From a checkpoint of a small mixture-of-experts model trained on Wikipedia.
Size: vocabulary 8192, 13.9M parameters.
Experts: 32 experts in each of 8 layers, 64 SwiGLU neurons an expert, 2 picks a token, a shared expert of 64 neurons.
Training: a variant of Muon for the experts, 271M tokens, 4491 steps.
Below are experts of layer 4 (counted from 0) of a mixture-of-experts language model. Rows are named router (the router's row for the expert), gate (a neuron's input weights, with its number), up (a neuron's input weights, with its number) and show model dimensions 96-143. Each number is 200 + 20 x the weight over its row's rms, rounded and kept within 0 to 999.
After each expert's rows: a language model's description of what the expert responds to. This comes from a sample of Wikipedia text that the model never trained on.

# expert 29
router,163,169,202,201,171,210,156,178,193,197,225,194,177,184,180,218,200,202,197,214,196,203,190,212,158,186,190,200,220,215,203,231,207,188,212,206,182,218,220,236,221,183,209,250,226,191,228,211
gate0,167,200,194,184,200,169,200,215,226,205,176,191,200,172,180,219,232,194,218,209,174,144,181,203,240,236,185,209,218,194,216,185,221,233,219,204,216,180,205,199,248,208,221,197,188,172,214,213
up0,227,182,211,205,237,202,208,157,204,235,202,218,217,159,204,184,212,176,187,212,167,182,197,173,236,173,190,189,194,175,192,196,185,210,180,238,197,186,190,221,207,203,197,200,237,182,212,212
It responds to: Opening parenthesis, has/had

# expert 11
router,193,236,198,217,210,207,206,192,208,185,196,195,250,175,214,216,191,197,213,195,172,178,197,211,184,184,211,217,193,238,192,193,155,167,192,183,200,193,175,183,211,226,234,229,207,197,234,242
gate0,219,213,159,207,213,168,200,204,193,195,191,239,182,208,181,191,193,202,184,185,184,207,172,202,206,198,196,194,234,148,208,216,186,220,208,213,229,215,199,240,192,198,181,196,186,182,179,219
up0,187,239,178,192,220,203,174,198,216,208,216,202,214,181,198,199,221,180,209,190,219,212,230,207,190,203,191,208,199,201,197,208,206,186,214,198,187,223,202,178,200,199,189,203,234,170,186,232
It responds to: Table row pipes

# expert 20
router,203,192,197,215,234,191,179,212,221,184,200,194,167,200,210,199,165,183,197,203,182,213,223,199,224,170,201,160,192,201,202,245,196,209,211,202,223,183,185,227,198,174,182,205,189,215,169,197
gate0,195,162,180,199,170,210,218,208,229,186,178,173,135,200,174,214,176,205,198,195,178,205,203,191,175,217,222,193,224,169,191,193,206,201,204,200,224,227,233,184,190,200,228,201,206,197,196,181
up0,185,217,223,187,220,231,222,192,147,235,220,176,220,192,223,197,203,202,189,193,176,253,226,228,216,183,176,210,177,203,182,223,216,211,207,201,191,192,149,181,214,199,200,192,230,198,181,181
It responds to: Spaces before numbers

# expert 10
router,180,229,207,174,226,167,228,198,193,179,195,216,208,182,222,226,211,181,179,214,197,190,199,217,190,220,198,217,168,204,216,189,219,179,225,173,225,181,187,177,180,195,212,202,181,213,183,194
gate0,232,217,223,169,208,158,179,217,181,195,162,175,197,179,201,197,190,210,168,200,182,158,230,208,224,223,186,211,221,210,199,173,179,237,191,201,187,197,196,193,182,224,151,230,215,178,221,188
up0,203,198,209,178,190,204,205,219,179,182,215,224,194,220,186,198,222,191,246,176,213,203,218,185,223,212,195,169,219,237,214,200,201,209,163,160,181,212,237,192,189,182,223,172,200,177,187,180
It responds to: Plural s, particles

# expert 1
router,200,203,240,202,215,216,231,205,184,199,196,190,214,180,184,207,226,179,204,207,174,192,223,197,189,171,192,222,213,244,167,196,218,222,167,197,217,213,214,166,219,234,185,193,239,220,181,207
gate0,193,187,194,214,187,196,230,154,203,199,204,201,221,209,218,176,188,186,193,200,193,139,186,205,227,208,209,203,188,188,192,199,211,217,183,248,216,197,198,202,198,179,174,179,201,215,201,194
up0,202,202,219,214,168,216,212,155,190,157,172,186,187,183,184,202,200,210,201,229,201,190,181,201,196,207,202,192,201,191,222,201,178,203,237,205,227,256,181,204,214,183,212,212,226,194,189,224
It responds to: Mid-word syllable fragments

# expert 17
router,217,216,216,182,199,203,191,189,218,173,196,198,172,254,208,197,204,193,204,202,192,214,195,155,218,264,210,214,209,212,201,200,197,224,217,194,232,223,200,230,208,186,193,216,195,202,214,171
gate0,228,201,220,229,205,207,186,203,197,209,198,201,178,218,196,197,177,202,173,220,246,187,204,225,205,197,227,213,199,196,202,179,209,205,198,193,206,226,227,196,209,212,233,200,152,230,211,202
up0,198,165,190,196,216,219,200,223,228,184,172,206,167,194,235,225,185,192,167,199,204,198,206,205,207,229,163,206,191,212,186,211,204,150,186,207,189,214,165,179,199,212,196,206,190,216,196,197
It responds to: Prepositions and infinitive to

# expert 7
router,186,203,207,231,221,201,208,215,208,187,229,215,235,181,164,195,198,217,206,196,186,194,182,213,211,166,196,192,171,171,215,179,193,211,169,172,173,235,194,166,216,183,187,195,179,198,234,203
gate0,203,186,195,186,214,190,244,190,185,201,202,188,222,237,197,188,196,216,219,207,207,231,234,196,181,177,178,170,180,219,209,223,213,221,238,193,206,199,178,221,190,250,189,153,203,203,213,203
up0,202,204,177,206,197,208,204,209,178,204,189,151,196,226,156,226,181,182,170,202,179,205,197,204,190,179,203,184,213,169,195,204,219,183,215,193,189,171,221,196,193,186,193,229,215,195,213,186
It responds to: Infobox field labels

# expert 16
router,203,194,195,182,179,193,217,193,202,205,197,234,205,193,186,195,213,205,184,208,220,174,184,215,171,199,204,217,187,199,212,174,215,175,172,209,168,210,175,189,173,224,210,188,195,200,200,178
gate0,198,201,234,186,211,208,187,175,205,195,184,239,189,201,238,249,205,187,160,168,252,177,185,181,211,209,246,204,211,198,193,211,202,200,222,207,194,205,193,139,228,215,189,196,214,180,229,179
up0,190,169,201,195,228,225,180,196,224,205,199,231,208,210,200,181,163,216,197,196,205,223,184,240,211,216,176,185,238,198,209,213,219,223,183,215,208,222,202,197,195,216,208,188,225,225,191,196
It responds to: Consonant-cluster word pieces

# expert 5
router,193,220,201,179,177,200,186,223,172,168,221,213,192,208,212,229,202,232,186,182,199,161,190,181,189,177,216,175,215,175,203,199,191,193,189,212,170,213,211,177,193,233,171,210,218,210,226,203
gate0,194,206,195,211,211,183,198,210,229,180,173,217,183,173,202,186,194,202,201,172,211,217,192,163,184,212,225,226,214,207,207,174,187,190,206,203,217,224,189,198,204,245,203,222,192,182,197,196
up0,196,220,248,235,193,198,180,182,221,213,197,201,212,242,207,195,188,210,188,197,199,183,170,181,207,213,193,178,197,219,226,198,212,205,173,207,189,226,209,217,209,241,175,219,197,226,183,227
It responds to: Mid-word suffix pieces

# expert 2
router,221,239,224,213,234,225,212,208,244,197,170,189,205,182,177,214,195,190,223,183,199,210,224,202,219,236,203,176,195,198,194,166,195,172,207,178,206,166,200,179,213,208,208,166,197,227,177,226
gate0,181,172,195,200,213,195,182,169,244,175,195,200,195,209,172,204,202,185,189,184,195,196,198,194,205,199,205,176,191,193,224,190,205,189,183,171,179,203,209,145,180,186,214,201,188,224,200,224
up0,192,192,180,209,176,192,242,225,199,196,187,200,171,221,208,185,193,213,211,167,165,186,218,193,193,188,194,164,160,203,172,181,221,216,164,209,209,201,217,195,191,175,210,190,204,195,226,199
It responds to: Name syllables, compass words

# expert 15
router,183,188,187,153,200,167,173,195,214,210,231,224,202,199,202,219,180,229,190,202,232,215,216,199,203,193,179,203,176,184,237,169,197,202,202,233,156,201,201,186,222,198,226,216,194,163,187,231
gate0,223,167,227,164,214,161,205,195,194,186,219,182,207,198,207,251,227,190,188,209,231,242,219,210,209,196,202,191,184,207,190,215,215,176,229,170,221,182,201,162,190,188,210,215,228,219,220,210
up0,221,210,172,192,200,193,225,204,214,240,201,195,203,137,193,205,194,201,204,226,163,195,218,184,208,180,182,196,160,209,199,216,215,216,174,236,218,185,221,216,192,220,178,239,189,205,183,208
It responds to: Word-initial stems

# expert 21
router,229,193,186,210,177,208,216,160,201,229,188,211,175,223,196,162,221,187,196,197,211,154,208,187,202,223,227,206,181,175,155,213,202,183,205,189,194,179,190,211,216,220,189,190,193,218,210,194
gate0,163,193,197,207,187,184,201,200,216,235,220,181,205,186,204,181,200,188,202,215,188,185,162,186,241,210,189,210,178,177,230,198,186,214,188,211,200,231,170,220,206,190,171,178,178,206,192,192
up0,211,225,176,186,180,212,174,213,200,187,189,236,228,191,220,188,225,211,206,179,192,209,197,238,204,217,216,172,183,164,194,205,214,178,189,189,231,180,190,188,183,177,184,173,207,161,208,191
It responds to: Prepositions and "the"

# expert 27
router,199,202,181,237,200,184,185,176,176,187,184,227,186,212,199,154,146,165,182,179,233,241,210,174,224,196,199,170,194,225,215,215,226,223,227,186,217,211,199,202,182,210,183,202,174,203,204,197
gate0,162,217,199,198,213,188,177,225,163,210,195,187,191,202,215,216,225,175,220,196,233,179,198,215,224,219,168,207,205,167,246,198,171,196,215,217,208,200,179,179,217,215,214,222,178,179,183,204
up0,242,193,219,230,197,200,168,161,176,199,161,211,219,161,196,190,228,144,200,205,159,221,206,235,190,200,183,171,190,199,183,201,183,201,171,195,224,189,204,219,209,223,209,173,201,204,178,182
It responds to: Digits in numbers

# expert 24
router,201,176,211,192,198,190,190,206,201,190,200,190,237,200,238,174,217,190,180,203,200,214,192,224,176,223,218,190,234,239,204,201,178,185,190,191,184,205,195,172,203,179,204,220,200,204,220,217
gate0,189,193,211,193,183,222,207,184,201,190,190,204,207,191,180,130,188,206,209,222,205,207,186,190,173,227,171,179,198,207,198,202,209,211,205,211,188,195,202,190,207,206,192,195,183,214,246,168
up0,212,191,192,212,223,201,202,179,205,194,206,189,206,222,206,180,188,197,229,219,195,226,235,145,185,187,207,213,229,201,202,206,190,176,190,209,190,227,206,195,230,190,217,235,174,205,225,183
It responds to: Foreign name syllables

# expert 25
router,205,183,171,238,197,203,197,204,192,184,200,162,211,217,203,212,192,163,209,198,178,221,215,178,222,195,152,199,206,197,201,213,238,194,182,172,230,221,216,218,195,213,165,191,184,205,204,181
gate0,229,205,184,167,160,187,169,201,191,200,191,195,183,189,185,183,192,198,219,194,221,207,185,199,207,221,215,189,242,195,195,176,211,209,205,174,231,234,209,217,168,207,210,170,177,212,173,219
up0,187,238,163,189,233,207,222,200,198,186,179,137,201,238,177,207,225,216,190,193,230,229,259,189,169,182,190,177,199,209,217,189,210,207,197,193,212,197,187,226,187,246,240,180,178,219,172,189
It responds to: Table cell separators

# expert 18
router,134,211,194,225,222,199,244,182,220,193,167,220,192,213,218,220,251,191,226,231,192,223,206,198,206,192,212,157,189,171,179,196,164,211,188,240,208,178,213,197,202,174,193,205,194,179,164,175
gate0,228,186,198,180,196,192,186,184,213,166,173,198,190,216,201,190,216,210,169,181,204,186,176,234,198,172,209,187,144,234,221,183,198,225,179,194,171,199,199,195,187,217,218,239,195,210,183,212
up0,223,221,212,216,203,224,194,195,208,184,221,184,187,206,210,183,205,205,145,200,184,213,197,229,194,195,240,210,211,219,195,190,198,197,205,160,203,167,222,222,212,204,190,178,218,170,244,214
It responds to: Ranges and en dashes

# expert 26
router,217,182,200,238,160,211,191,188,171,184,169,199,194,221,181,180,177,206,237,184,206,234,201,171,257,218,205,199,202,202,223,229,218,230,221,221,222,193,209,218,138,210,178,164,206,180,174,202
gate0,243,183,179,194,172,185,205,200,181,166,144,200,175,195,181,194,225,181,163,203,228,159,188,222,186,205,176,201,194,188,239,215,225,150,222,189,225,199,168,181,207,164,183,217,204,187,164,195
up0,205,224,197,186,181,179,171,207,245,234,193,196,195,185,211,214,197,198,174,200,187,184,205,180,219,185,182,200,191,163,202,152,180,196,193,226,206,186,220,209,183,186,165,238,220,192,241,216
It responds to: Digits in numbers

# expert 14
router,189,208,175,226,185,204,217,172,242,201,227,172,194,176,179,195,205,172,189,196,199,184,208,216,210,182,221,216,220,183,173,207,205,231,183,224,202,204,221,171,176,189,248,222,241,219,192,198
gate0,168,202,199,161,190,184,200,198,190,225,188,203,199,178,190,188,208,186,198,185,179,199,189,228,229,176,192,199,178,198,163,176,213,206,193,176,194,202,222,189,234,201,176,226,171,198,190,177
up0,169,189,207,246,177,162,203,167,212,210,202,233,236,211,181,210,227,206,246,199,198,205,194,195,178,163,189,215,203,217,209,208,222,185,187,203,184,180,200,179,229,162,172,164,238,230,210,227
It responds to: Copula and passive verbs

# expert 28
router,204,223,203,187,197,197,192,172,209,228,205,207,213,198,234,179,184,217,227,171,220,211,205,168,180,191,206,212,158,183,207,197,192,208,220,222,220,230,200,203,203,186,193,199,174,189,211,198
gate0,240,187,190,199,204,221,182,197,233,186,196,200,208,192,200,210,190,171,200,215,229,198,232,183,191,203,205,200,212,221,188,220,180,184,201,207,213,236,180,171,142,190,215,187,190,229,189,177
up0,184,204,199,175,207,168,200,199,144,196,208,199,198,205,209,164,193,199,235,201,164,185,175,208,170,200,196,218,224,191,194,172,218,213,183,192,184,202,182,236,216,216,182,191,187,228,205,210
It responds to: Of and head nouns